config.yaml
num_hidden_layers: 8
hidden_size: 192
n_experts: 96
experts_per_token: 2
d_expert: 64
d_shared_expert: 128
hidden_act: "gelu"
moe_layers: [0, 2, 4, 6]
n_empty_slots: 24
router_score: "sigmoid"
normalize_top_k: true
routed_scale: 1.41
balance_loss: 0.00223
balance_bias: false
shared_expert_gate: true
init_std_router: 0.0278
lr_router: 0.00085
num_attention_heads: 6
num_key_value_heads: 6
head_dim: 64
vocab_size: 2048
norm: "layernorm"
norm_place: "pre"
norm_eps: 1e-06
positions: "alibi"
qk_norm: false
attn_scale: 0.125
tie_word_embeddings: false
parallel_block: false
init: "normal"
init_std_qkv: 0.0199
init_std_o: 0.0
init_std_up: 0.0199
init_std_down: 0.0
optimizer: "muon_variant"
learning_rate: 0.00818
beta1: 0.95
weight_decay: 0.022
lr_head: 0.00768
max_grad_norm: 1.0
warmup_steps: 200
schedule: "wsd"
decay_fraction: 0.812
decay_shape: "linear"
final_lr_fraction: 0.0
batch_tokens: 65536
max_seq_len: 256
doc_mask: true
train_tokens: 355300000
max_steps: 5422
dataset: "wikipedia_en"
Below are experts of layer 2 (counted from 0) of a mixture-of-experts language model. Rows are named router (the router's row for the expert), up (a neuron's input weights, with its number), down (a neuron's output weights, with its number) and show model dimensions 0-31. Each number is 128 + 32 x the weight over its row's rms, rounded and kept within 0 to 255. Numbers have three digits each.
Before each expert's rows: "raises" lists some tokens whose logits its average output raises strongly, later layers aside. This comes from a sample of Wikipedia text that the model never trained on.

# expert 20
raises: "w", "hi", "ar"
router:071120108113136121061147111203180094106149128156143178138105146123129132093199130129058067108069
up0:094103070175142171104143124166153115124114124155119120172125120054170154142162126110109104168122
down0:092126111146106156148117102136106093152116093159160123127115152120091121198153154074113140098095
up1:087169113121174072129160125170081123122079136156131131135139145175111157083153163101075099081130
down1:170159110131142217134109148152128085114138130106192071143133098082134117179126117129157172154151
up2:118144115161147109153114106160133136169163134159156131124090172165147071133138089171103100133108
down2:146121138111051152078150082128129127153107092153129099144127055101187077097152193100190122181099
up3:086088098138137148163104124140192117169101151168147182145170126098185108136080088131124109069132
down3:166103154116150157082104151141088126152152109116128115135091105091140117163116105173123156117083
up4:103126157068124071125133104127175123116132073141191152097134081113154130104136058058143133204116
down4:152151148143113168133094095088134145148108128191139143153147166112142168099040087116062099104090
up5:081118145143119143158131133167146136132177147125049118116193168139116100121138157114111084125093
down5:096085130149131164150099112126079127130092149037074123164155135165090107189168101198121162190151
up6:113141088161113162182051121148079146138091082083098085148124127064112092132136175139049049145099
down6:055128178133149095144093127164104084141134087149141131090137164113115165125096193150156116148166
up7:120123091116156145092167100189120153128121141164094148124125145127132087097172061159135156115104
down7:097175161112149166146156173138089113170178109099146153106161181167070095100098152127121093121143
up8:085114151113131125125106085116130128141099108190161104087128091128155110155189120103090147151098
down8:190087141123130125200117126168085149168128143154110109087101144119132175109170137160125127106113
up9:100134119137145121093168077138206121136136140124104184140104127201148135126117104215146102117147
down9:116127199135127124101182155097112074117166085138107142139123101091211093098116120165185101116135
up10:047091161092170072131081121094147119136146158064180149127156148128134116057173141138123151084126
down10:172130132184114166079096095097075132186164096158122156138132153133214136056159136119118051109113
up11:119140139107119139128145110147123068150126129129154146102149178191143106101117118092131104109099
down11:126155109137127167137171154135182083092155110121133155135131086136099134165080145096087159131120
up12:101143128105144113149050075155143141139153089157070170100152171123105120077124068134162137172136
down12:156135125129125112156129146110123166146127127146131157107101131121149089152129062118149047175119
up13:100124096091103109180179110108093105178137190228125117096110134119162107130206091123094083074088
down13:135140147098119079106083133153122134136093151105152085122086123097177134149131146070128142160135
up14:071150131156135142150110133106128099131092075137131163103091118115082113138081109134118106094161
down14:108099128146187148069142143123135143134144151156115197129072127136158142136207184129090098076171
up15:078146115107137158078101160196158126127112204187110073129146131121118107085088165171173113089144
down15:113113120127155097130121091108112108193062134064127132125090160117096068143135064130115142175093
up16:124136142099087168161147106106148097114145124085202129099138125149166140080155098130064143189101
down16:082163102193083135128141130102098148109153152122151150171188140107092151102155149119092086125141
up17:184163076068108116138118076118149102152075078172106051104115098123120132123096099139053092142118
down17:126103174160139153146133162108129136067111100060131113120165106109127170116067141130168124196104
up18:156128124134069096120111156185173088147144138161186130109165072103130158154194092151141117125102
down18:133125038146155152107125117132160068113106188133090175137146151149109124149096169091094111087177
up19:091162093068063109140126163149175086102180125169142140145157103097105170070176145149120097137128
down19:127102151147086157071139105095144128110112133195137134100059144188168127121105121110143127090136
up20:074152103139099120132178144124090103187137105125122083116149137093180107074185142118128096197138
down20:158165122126119161159172157131146185142117135131086161159125062162158159131104114152140113202146
up21:098106125137173104126131132107091059147110128142081126120091149123120114120160156148135130132162
down21:101158137161096145151124170116150105126131072136038123177097126186136108112072117108143130077096
up22:144116089133138094108090119182154126129131116128127106049124117100130154126138157151113149080132
down22:099147071038154114133118117093176072087155105152095181142118101111155054115120110143101119171100
up23:099116122112136209078146127117114071154106170141152119103103113113149104106118099145144133121127
down23:144132133140156079124136159139096086138154188108167098123170208172174140118195162102135147089077
up24:100161111137122151096152160164125172087112171148186110135118156154106135081182107104114081119118
down24:037111151073131111131108166061131145141134139168131146106148088128122098188144110165145146118142
up25:136121152119101102114157112130123124136124091140155146166121132099101176081159171125082106109127
down25:128131183109128146150166138117143138137071136135073125168143163157123102122095131100142132119098
up26:094102144142187109162160133081107158137102117163134117112156079105108153112104118151132143115125
down26:189167068142126127106111115128069116085124089119220143105180143177114136134149091123105175154090
up27:120187119107052116145126150148144122085149136166160095063171196147076158103132151147128105093074
down27:160160121148153110119134055104136162179110064141109106119174126137137153114192134099123086165102
up28:115160085164134191155111067164129135191085142125119131125061131133151152095104097195140160070117
down28:109069120163101117147118153119131179136135076106221121150089130111077125148129085131119139135111
up29:124127082212105129075132089110114051153154092113174173116176139162152109107098141197119113128181
down29:151055122078152149093189142097109165153119121110139146124129116145106169119102099123125123094150
up30:082083093143068155095106097161105182166127114163129146134143145148116128146146197145118096194109
down30:095114121085110070102132159116107101149156143160070140129085161217080152117164153081125126124176
up31:109091062043097132183134094152157138140153146135149118113105135106120122127123152160133126184138
down31:127068078139092129087136169154091146081087104102157124127114120124155160111086131224134083094141
up32:089142110174135113114165176131106091093125154156167097114127105133083155060153161113109127134092
down32:131117104077118146181140139159119149166070140141146163072052125089106121091147111114111091110104
up33:152150065138123102122123200137097112148116137186134124083151195127111152119102089079151160151132
down33:096125079138141122120151147124118094129123134085202163126117160094102143158132134099122109104091
up34:147104164114169157120109097149165100150242068151159203130177110124181125118161143123131098118125
down34:214107133117167157099154078131094165062146177065095140201085158140126156141085085135105060138132
up35:131154086112195115062053143119143109123120143115158120213130116116126138183192144191071072130123
down35:095162079103167055172179114144154141143165147120130162138117116143086083122072207139194108150135
up36:140082163092131159118109141179123091146191069116223119117138096140145103122173111153113138108096
down36:153135107101166088161110114122122137151088127138170136109084129135163182062044117102168159095148
up37:123113115086094134153169108121168117115087087155127123137095132077173186102179130156121131063123
down37:142154153076160230100110098159139155101165085173132114119161150098138106133161093184084135108119
up38:055104153075117185075111135129150066108152169142144142128143088147051131172122205120126063114103
down38:115197123132156142095105154161147129150135138076111183093141096151132176100095155109089156091160
up39:110143103114152103105140082102136127148147124108121156122073071103091099096171122109105116179130
down39:130146127130121112091135130145086167112094169134130115125106143123110084129155136131162121110153
up40:057140121108156075135143049155179135160128124126126144141076094175115138077112200147168054094142
down40:088102130153147114193135141145157147133102144080186158116124156107139136110125124094181108147153
up41:071092125083091147132129068152164105157165104154137126108118091160144141125125112083108096075127
down41:155065099161054136145180123135123139096171146103123185101153176112187076084128109132119107123096
up42:117143134144111172053110136189123065147117107155095153171091146125160102146187130100145092173084
down42:153107055130148169112181156179134175096064099135136120088113083160144146144179085102088139070129
up43:069107059109169144200145126126121099192128141108122058127116167085194122089112070145133129100116
down43:194197126124097124114101141160155144133105156095136140119129131178064196070115136144118065108140

# expert 5
raises: "ly", "it", "ent"
router:071144144122157084126166159172087117137211126128082159134139077123170112107116109130099122073147
up0:098162141134104054133161116120097163093180134076126088070155081136176103187077098091173166136130
down0:080140171182149122120117171073140104142083117154148158155170161060151127118130160122114139087134
up1:099136122135130076171096117152107147083174159096094137115167185171150142129111151104094078135152
down1:105077166107144095111193127132092144102099089140140201087125118144136134163134135117084124189107
up2:109160094187145114131112171119087149148149134114100155103175143120152134208090094054056131083085
down2:114183134144145111176160140097143107101115124104140156165066105198138171079122072104163153149153
up3:109074139129105074137137145099116139076117135181086136184114143131155097110131151113126096130114
down3:117130179188136146054142119124126101138109120160162093106140074119167136053098153084115099070098
up4:164076082120106138131096111142084077069129098110103120125093118158143150124163109086107133136137
down4:155096135123136130122104189174136105164094123170097109164153149178101113147136105154188134046117
up5:093116126134150095084102093083117138141193181121117185123131098082119103143130094151075152168126
down5:154165060142109171196154193137088099128085069152096169136139126124108125085114105143129155093127
up6:094139133130137097055196082069140120183119106166109124126120153106128095122143081149139115093124
down6:120128164133105126093102129138121147180159106138084125133099168124145125128113128091077167136145
up7:148129084081131144132146127131125032135145126152147186112112119144156125094112138115153189187124
down7:124169141137165096136109128115087104167176068169118149131110115135193177107036159142164110086137
up8:174132139123185154120130115098095102135161111100124133101149131134132113149143182138162095118113
down8:132154149179046097153164152132180130127096097131064189185083158167081125093152085129101124133151
up9:104062159147160106153145096143135125125152163108102113130116103100108121142069175142083132163181
down9:118135115100103075186188156121076149129127097080146050149059158141130136171144167140148135130096
up10:132062161123091150107128150155137135027164163140105112103129096083090143140109126108118104123146
down10:109107124154108107123151118149143120120166123135134148095115098084105144078131137163081148049147
up11:113118124203110115090092109146106144168119184168132145193094072136127192162139130137130099110135
down11:135164097123150121131069111138133153077136130076159112152172134196101117132113144133168173111056
up12:122165129162098146178149101100104109112154129092138146123092066127190141155104124133057128124196
down12:180128129126177154146166099112134186140085141118085130165149100151140111131110073137152115190155
up13:091119113184097130129184123156097096188184160124118200172095098219144181107135152127110096133142
down13:076146111123096075215119118166136160155139127084144125121146152114182171124130150114164118102097
up14:107093131101114058150146116144140127041095100168112180108121120091116154135142088101119086085140
down14:129122185152130158086124150109094153173146074125169163130115102115119069176085155116024088098131
up15:118120168144191111127165119146091120070130108147125104121114130078074110155171133138142171127114
down15:110124102151119119080106197120155131158112144163097126098148129065129093187200101131085172106065
up16:146120106118132098095122135155164111164144112110124145120131087141115155075095160099127073147103
down16:116091118124123092172155113113162154179083106153144128137092086112109100186138120103094148128140
up17:090130153171102123129120140105023145078137119074129133012153125121167138196160186152148119167149
down17:075134158117110112127111110128104126078078090168146172151107136125141203090116126107144068080134
up18:172120092128173141059157105138083181107183104194219108138159116113118166109150049171155154072135
down18:126148155075230196142124180135110142193130107175103189147140116122101108098095108158162112125148
up19:119092117170088085133112109130131047127103127128168177144131085115082099181148102176139139147125
down19:213151091132158158150101104168067076149093103092146069126124149135115093183148136121154147188149
up20:125138161165118131163155123133093098135116166161177118179146104151132149184141110129142155104093
down20:176057097141097141115201139128146149100141190113096088093074132175098105151110135125155110172141
up21:095079137074136134152144149105162162211216160145105114126106116163144131168093171140085125154121
down21:123108147139104126075114167200092103163141126107153155198137125048146081143151166194116145092162
up22:155182172134144149142139159182105066166109112159141172149080142138092099132140159131182101154152
down22:084140090129070148153144158167111112127157174132155144134101119155107126105179126084185120168129
up23:100144118155129179144097193113088143111138128113077125100118096122149148102142165041097113169188
down23:165108150217150088136134136072168128113134098165129139152087129156111135176049126114131078100074
up24:122072157145125079163119137132113124118124131175191128072137149097105159126126073122157131189122
down24:046117107076089116159141165128137132118086102121096097130136131143119139111073165148077144113171
up25:053157147156161110126179151196100154123148051183116112125068163132135177116128137119161126115148
down25:165119156188143133144081083142152084078158109109185117141085146124161107094131112161172060138125
up26:153187143138106092123139154189113064180145101153165178097166137142165183116138136106146133129126
down26:104097162137169144085105047167140127039115121075111116092103102159154103129144107109180171116154
up27:125136195122147069114127147172159165092149077123095147110110157096128119121139169165120111110213
down27:103117176088181118142119142152097177122034152162149137134147186103099100120113103118151143131124
up28:118164114100112125157147113077197131094189098181131125148122117145105105079143173152068123136144
down28:111110187121114161123143142135073107087179172107090126110148100115128136131185163105106088096152
up29:129131213116135144077104143130125102072097110108117124150086085174070098042182135151194148142105
down29:158143093206111198155071196101157123173132169151088150191091090123108129140134155077030137144109
up30:123150073143194145128093136145120155160158110086125144107143125078097148126068109105142157089127
down30:093084169103115159041099117134115116178101118170204075126172167152148134159137138110143177140096
up31:113169161075135072162101155119097073171162049132127100151128131120167169130183101133116072153107
down31:119162057136125126119128107153146103133148074115146033119099115120123184144139109192161138096063
up32:134140179115142141071135070161125160127161151143072148102141082150144133109115109133154160162177
down32:155154111094131060144108155140097157138146124142087113123154119184154107139120148144113159148124
up33:056145097106110117101132129186102107160198137196101127210143109131149200144165167140118129118122
down33:132160103127147111132150141169125115123179141120096064107104150102125138148155131097115158111125
up34:101110132090134128095147147161162122155201118102056147110167107098110148119130147071143194141121
down34:192145130104056186118180099200094152128076134099110169106135153179130162095124156133125168093098
up35:137131116131111126139144114129043092153128174131131135104144093149142096112102076143178090051137
down35:116106166117093133194141185122117154164076169107111091137143116144101170122102130161101161128108
up36:107150177139166068141137087066111151110134114112145196105138058142161129137131103154092121147123
down36:152126129155115066099153090137103114058113163173154082095131098106133098142132143134091182170187
up37:110142088112141104115121104172139167161131138152185141100047144117155118099021168145155129111099
down37:166156184094142176160165080095107066150081153153123085104151122075126101142109109102120104137129
up38:134155155167095117057177164109124097081124094057169170092096192146136157151144153044114148141170
down38:132174141119119088166126134156130133193163164098089152099109087197131096125133166107124161142168
up39:153150124112138093113146073078130136152121110162132101104112085149190107093090119155150141180139
down39:095113116121116077088134123109085141132102134098157122140109079193108092135100097138169136203096
up40:120144147137144075128145188148153112159095121133110161091105155123122076081084142062124151135150
down40:137180155148142125202159128117136117126117192151132130075128119186110141093136136069127175180148
up41:069119099173188150094119155150052119129088151154151160128123104102133094139119109088108097118174
down41:064185086111178118062161175116080128140197118146117154056128112077125161101071151150129098140142
up42:166128106134146132158112099132193107176119125146125095078094154132127117124119096086089183162123
down42:112118155150070180122130096153127077086204131157096184107153147124187145154153075134105121188115
up43:114103090137101170124092061158155169127148130190155213178129154130155094098105125159126109158127
down43:151099153098107159157138171124102124081125159122115101167142107110111101141123096165162135124093

# expert 69
raises: "et", "or", "ig"
router:117128142145140152060138127185155105072181111118095118184105132108159105135147128119143086085176
up0:062106129128189176157158137130131147107136120138150164082100086104136123104074144119122112101102
down0:168112132180156148173173142133112088152150129139113107163154116146177116152070129147148120137102
up1:129059131135164083131143091158114142098107119144129152143110148086082133091110126113144142073171
down1:131159144135111077137145050119115122128123159086210154139083149152157068114163154115126082109080
up2:112121138136146129136156159127123134077164096135129150206111153108125132149127188138101109063155
down2:131114164209165116143183108100162146113101097184051149136102100153149104065089127103110082125101
up3:166133137132104129096133145154183057125124140139157094113080140102155111085160110117148109154127
down3:094136173067157080172140155149138103124143169091139104122156143122127163159156133110095093098110
up4:124130165117164120127149107139144181060148122181112070156124136126140103115167113227157075165115
down4:171189073173143106124072086071164144142119161102191045134142136123143110121107134129141052063137
up5:134125109159152128113089148197111082114173138146118111177138209116093139148148139091109069063166
down5:186099158187109111146153152161101128186194107105126091155113145140095092128093148155144132177141
up6:137130125140141113186120118166098106164163136127135077137126179044199092102110196126120057110200
down6:075171149098088152111098138144192110102113191154099122122143141083118141112177129080183144131140
up7:097157193108139098086130133148185139119136129133140115093134155158121116096187117110055087107117
down7:066089123101120121093161179111117105180117105137125102097092086088112134113068112180110232177147
up8:157112115131113136169128043168199129125117183114129146165126133132092138172098166133085109116108
down8:129088085081124146169124131088139092122120149128123164175119095123079143159077167157085106126158
up9:128083113159092159085182095069187122061150119142128155113116080105136153102079072092123159108122
down9:167190098088088156167164154127064081145130154111115156082097116113129098087067159109096117124135
up10:144077176165100136145179107180092082103127106136158069139080026168101110128152162178143147159180
down10:111126137106119145120094136098152163138138163149072145127073140160088128039148152084159131105120
up11:160142129101117183158147134151139074158180155153168094186170122142161123176095096136115087070166
down11:121100137106126122183162118166140193112130129184151100139067151125152147135077135073123138196151
up12:110116124069101131138182095151142073129114147139116098139131165087120163068122179148175126137166
down12:148124191087126100136103099132126115158157103099132154149085165161105148156231146164124133143105
up13:135135122163161144065115110107162072139124082101144077122095108097097148144101093104061127075146
down13:143100094139138102130118154128133099153142104123074204187158147131111165160151104153128139109110
up14:096099162182130134135169125179136121102162150108079138193180180101148143181156149117109155128156
down14:136124119062125129115165083088138114125147173058117113173155061116150099240104121162081120156110
up15:119163105160099200148122125102179108115152109069154105111173061137122130109141117142109112130108
down15:132167202157169145147161105160177138204130104124141087113152161123166169133097062115143120108143
up16:142087133109127107161095088125090130110151138093158086101080142130118070122151165128137164086166
down16:176102127158101145123139124122141128158091118128162156146158184154070090122097112122098119131089
up17:087155125099077083144141129135098117112156050067129114179134127129138081109199135121174119165137
down17:109126170119149158134089129089092088130152131121067111115119108100137193137087105091130110115139
up18:160125168146138121145095088183114086037146154113115033163172115141171197173176133172126092144143
down18:119100194138118160155133130162167144111117141154138079138137117151187136118096159170153147128144
up19:134150080081097099160123076122134140167130172122106150127086130093101095098119118124157108095091
down19:163111165153165189073156092112174115073127114117158123099132123168098141129116141160155210075122
up20:084101154154121122109109110168127073145096051142111107154110121114151151119180166141072105142124
down20:086121118115124144152140132153113144118113150135118125174091112126128128158131119109172063138098
up21:107132122124111169083124091173107098145172138085130144172136095114120144126150208164089143091117
down21:091139071137161189088110142102118142136162090097152164118092100089130122089057163122125161113121
up22:088148163113144109121093158215161093095084129173154105197111160081155157150125125124105077055108
down22:109140142102084181079022121126135112118151083118123078131193132080104161146176108130152152132086
up23:111208146113125121128149123131080122136134157115080099110098140117133093157126148113163154123169
down23:088093133122121171138146148094119101177198053168147084136105133141172191128186120131139123110116
up24:153155122127126040106117112140147056142189161155165103162136202100151117157174175085172080140111
down24:070132146081107110144109202103118132120116128169063167125168140164125158094162117115122121137141
up25:129174156090164142090116087114098047119136132124151118178113135105134159118139155077090097103155
down25:158126162139130100154136114005123141129153130142129156145087116100195111128113091078168115157153
up26:086116105162074156103132086133139095139163120147135104084128168077107152160138069133150126120107
down26:108151138110117110094088189138137138185181120132163063123112168123160146104120140095082113053123
up27:117125077162138127116128130149080106115130085089120096148096128130137115102135141146129134128165
down27:139085142101121179138141159082114097136052094125075121096150124112145101154107103152199115147134
up28:113107166097117140092106133155131109135117099108139167110123111094119102073093080206105118046124
down28:143193114123108129139147129099123116117144135115126100112091178067156086094100111099166120117110
up29:119175076085087115128130061137095154148161110160128141105144109049120151170100106146128137102120
down29:151138166179110113138133113120042112109082082075123138131105154058105137127128149129171166123082
up30:109157135129103175103100154149181083201174118176088124144135111090160112129113124187140051112183
down30:135152130086177066083151165157082130107095133097078173099130145109076159060115152104130179047156
up31:107157170157128156183078129142114074124228122117116109137149116108158130076128146116133111100124
down31:137079117115128131160152106171075102093134120121169220173140090100099089149144138131120137163196
up32:183148128110079142098198146138155147120183161117135142086157134120125169139122135181118123116109
down32:110167133160106130133122066079141107123131114154122093150157180135106145086206144132102134133132
up33:080130120115140137117126158194072146148149123132102065151107153170153116156190159114133126128105
down33:173092121232113127114174152188117135142067112089133104140170146159082151111082151165113116072189
up34:133124174163111170129156154130172086113167094096092088088078144076129115168120127050130174158128
down34:142159169121148083079132077142073120098130128085145145098176101104130118115136126090128094084121
up35:160159128136199085120088097212102085107126148064080124190076129096097086161158182127117136101185
down35:133143192138125159152123142085120056101151138144063159125157158052114079153176117138103124096127
up36:094084156122103098121110143144201076128152114155104142149115133135111111111130124154089112060163
down36:140117153120168140121132107123076152106166151143128148098103179170090107135132123148119110134064
up37:173166156092117113085154101109105058096140117165138194124125123164141094101170109155159174147115
down37:139086114156100133171116096143138130133176133107103074119094097166160189097118101117168154137100
up38:169153103146122125136151114135109109119176138128159138121120132080184143088158090144165114134163
down38:087110165106175094110116156135142100183127153121059139150141116158187103167174132109075109108170
up39:142102149129105169131159134156105148160105134125162149124105149106159063111142104159167086074123
down39:105132147130109126126096169143172113098151119119159157171143161103097165154090160140109161129129
up40:130144092147113154087182149186145140068179149150093113106134162075110161171149171179139140088146
down40:112145088110088192129087086175129158067150128153162111119145156105120126124119100119151058098113
up41:151109109127092069071092133109154113119114162105091144149174169103125141086163137150131121142170
down41:117068068134118138066098185147161152090111152090120152117131137128122188086092059160214166141123
up42:117139143142178106097120164107135148107140140107133092138036238117120140126129160145128061041133
down42:098152120074089166113086126132156110109156197123067082159169127188127130121079169234129132094119
up43:112092084125080110091069188116175115110152108131090110127079127153140060097175141114057129086128
down43:123113135121155067109101162157129162121064108141149127089078158101099189137111134105093135175154

# expert 42
raises: "s", "re", "y"
router:041101154176127106097079096183151070124150136154107190132098120104135140142143127116125172088188
up0:139177103081081083158094163164186106173170123218095170083130104113143184140100139116110061076162
down0:125141128114140103152114126208096060149083152104174120116126131115076091143186130174172116162092
up1:105095127158116074122101092163157087090093119187100095149093137113112130104157116143117091116138
down1:068084117106077115159137182159086167127144153154151122126118144130114138162130117186076158152116
up2:149112123110160111091134110107182103099115127148133158103118072104140111189122149153129131119109
down2:151094090130107197063129123071139083133094132114199162186101129148132128104082141172129156107112
up3:127151164146170150162161130141106120118103172149192086074110115106113158136140104130144135096081
down3:183155114189116126109126090088146073126092144113124126106157130128116156130161137135107160188169
up4:103142160098083130141169156134109134134098152128135117116113116104159141111127133183112142103143
down4:220128112072145072123140129099115168130098101150092121133139103111150117088130148066113160150111
up5:107145102154126196095147130135156104128179113114105154097167095099194131100121108154162118098105
down5:135126144144170092156100113163122114082168135115088102127169145157155144174210120159080059129160
up6:118138097110168101147100132168131089133186141129130147088156155081047152098116181119082114114151
down6:088123119133088122105240118108145091171123135167133124127158147147046092135069106145088168116142
up7:123139128160124135162155110209077108131119159220087167150146098125137107102107150095175173086120
down7:156184132073091160138144112152165124146071105132145153162155119168129214136098091141103068087150
up8:073089152136176080179143144218100111057069107145130133109112119087202106133150174106136152110156
down8:100176146103099098145147198125117127116110185121159066165134149135144169134146114132114164124088
up9:128187123122098135135131147144105108119060099146172127141117158142171113078169134146151107139142
down9:120130074130153180118185158039189143125138143108123139135071159128073134186110202157102138181146
up10:072155095153133141190105136089127088115132171117153177115147081170129170083161126132139162173154
down10:086130127161159137128081099103091113121103112169095164103131070140128079105113111140080207165141
up11:097104117132194101165125114163085152158109164152110113109139108107144105113087109109155121194154
down11:122176135131134123122148134125104141093173043116135100096166132178120103110088122163117117151164
up12:124135104188132171106067102140117130089169145096153179125132138113155093174142105144112159145144
down12:137142141156120120140111133129141145163056129118120073218081148181150163119073120121154119113109
up13:079143126148107102178144142127077155168153145129129166105144163221127137153083131124159148155112
down13:138123214099120074157136158155117116117123160135090111116099116164148171114126088135101104135193
up14:115157106162154105119082103148124104081090116105140165147107129124187077103182122097135161119128
down14:042119189137132125131134147111093085147191097116106114130135123092129110133180061142154078111144
up15:128197102139113111167070155161129134149105183154100123190140120153105138148184107212207160175187
down15:196108153106115173133130153076142077042140181133079146158119143127157123165140208101158160161143
up16:085127128112207096135164122081145128087127144137182172176114111128152111110092110159119145105072
down16:154144161085182140157154139110169159128113130101133089133131123112138188185173150108120185119173
up17:104069095150032113037131077181135121145165158134190195111116116152129163166121135139171144185108
down17:162110089081103142089184150106121093126130137171176103159114046155099059155050109168148149164162
up18:070119126126147152132068152134116067149149169178094125163153093148107177123144081108140169120100
down18:164097155148136134100199117195146101170076169104118092147110156156130125116099157136155151102084
up19:111088104105080063182184123228142121142190117141168112117116102167105124131084103137141192092092
down19:207131196133096108134150131102128135089131109189072135125146165172110054106106151164130107187109
up20:074087144161063111103131167190125138151149104184124071121099096161191070129126142099166139148118
down20:160108142123110153089119082135109185153101087136216163176078139120195115140057145101124157135107
up21:154119123078169128140149120162128103145089111158135163140116110161163179109129101140161116092149
down21:165102150116157190156179104127113128086046106154137159136149154098141185185097103127084096098102
up22:112145142120096102144120161182161112122186198153133135185140127080115139141062137191134131128132
down22:122088076155135132144109159059097148129169081084144058104098132103118165133117142122152151215136
up23:098146105140124124112151182143076095097117139185135077113096134124101088146142079073188173082064
down23:108142088120096138130126134157114126169040161135125091148124149137114196170155099115157197112117
up24:140073094056153116176183147182170070167099178132171142080116098083127161146130094114134135101096
down24:101133085129101105069090138113212121127159158137112082161111149125123102140112121103147147093192
up25:098115118143146091153046138152135143057160068176171105121155157126128104141126072126155130109153
down25:111147168114065120118135131131123157090137130148140122136100138074083170140094087112149105108169
up26:085088127130123114137087095123172122122192159077090151179134093123108140121101119111060132085125
down26:137182062117096164159093178137179153133130122118124112161111114139118110101133104165130111101114
up27:109160126115181162124151182105168068080104124139133181152094077102093157046189118168155109128173
down27:066149142131140136122136169112107102128170122124110080199118096121129145109153155158169144178104
up28:098094046098087095081140133183099119163136181130171147112137075094127142219129145133124110137147
down28:119175080164107130128100143111053076103152086165114124151139051084143173129120108153118140113126
up29:130115143109125116096110074179182105135122115163134141134092174160105122075154153208125137141139
down29:095107104107143109114155125158133084134127122103218159133132121118102154122142125177166122125086
up30:135094147120157116144097057156101136149187066154137155143176096129163178110092152111134166080193
down30:107146151144117124148100138164032138120123088134114161186103124136160117145140135121147134139172
up31:193194146123185117217104176147158098136179138143124156133139123138155184151135114136099139109143
down31:115139150071142155091104176154154123151123107142142133084118161170159128105160000088161137136158
up32:142108193165123120181117177117097071092104132152107136130118095122154156156150081078108116151122
down32:174100117148108132074076156133145086163155168121098086089157149117123177107120138118130139101150
up33:117069134110040153080167150077176067173173151154180150165145151090171178113140151122150111145112
down33:149142091180119066111102110083168151087075137157117161113083202116048123139145067159097099097108
up34:094162131170149118128161129134108098145163123098161188159156122132074201088144132097107152148103
down34:142129180117128113112068115117113174105151171101122123099147130086109107154100142106101127127142
up35:113123138152134148115126114159113109107191185158166157150095163132075120130110126113113114142070
down35:129140119116155138056039085194158170120160123159135161129186117148134065156078171120084117137105
up36:080094217151074114122127112148147191088163149151142206182099135064089116119201133144126172117137
down36:175141118111164130146075073117160166095098107126085184068130143164129129106126108178134097110125
up37:083202080139137159168088170216175113165160166160063188134108133160147176181125131077091173117112
down37:159166069134130134132096131108164118159088084081127090061120144147139079135056149113112071091105
up38:092136112152139152079100123074151117162134164140159115133162116110153090143136113091066153137092
down38:153166123068165182135165132148108120189112117133105138127113075112172113128165111102101134044120
up39:087156145158162138149137154165123172078089086162192183130127091110164198186134140180132117131178
down39:086108067126088072150084124151155141138101133138167157110090118135100109145133143097117111117101
up40:124129064124073113147092175157109101156086100174125133121117234146164132145173164142104099114102
down40:072144096106147112125163090083207150084068175147104154073114092129159067101126162099123157144143
up41:075143125121136118155118087118122126116180170151139132135130131095129129130073099104072136086123
down41:181152124129079154221117071111116135093127134107111110086097111088203071121106109119104104102098
up42:111085092101100108100080097094182074129176111166094073118134129127105149113114167111142090118180
down42:130123131110215138105143143172179140095125139174102169155146129106142143186125177129060100118121
up43:109109129172093145148135116160090022089110114188108137187119071060124147115176125155152123131108
down43:120096109085136118182156088083066129124106086143155168186108152157136079172170095140121143161179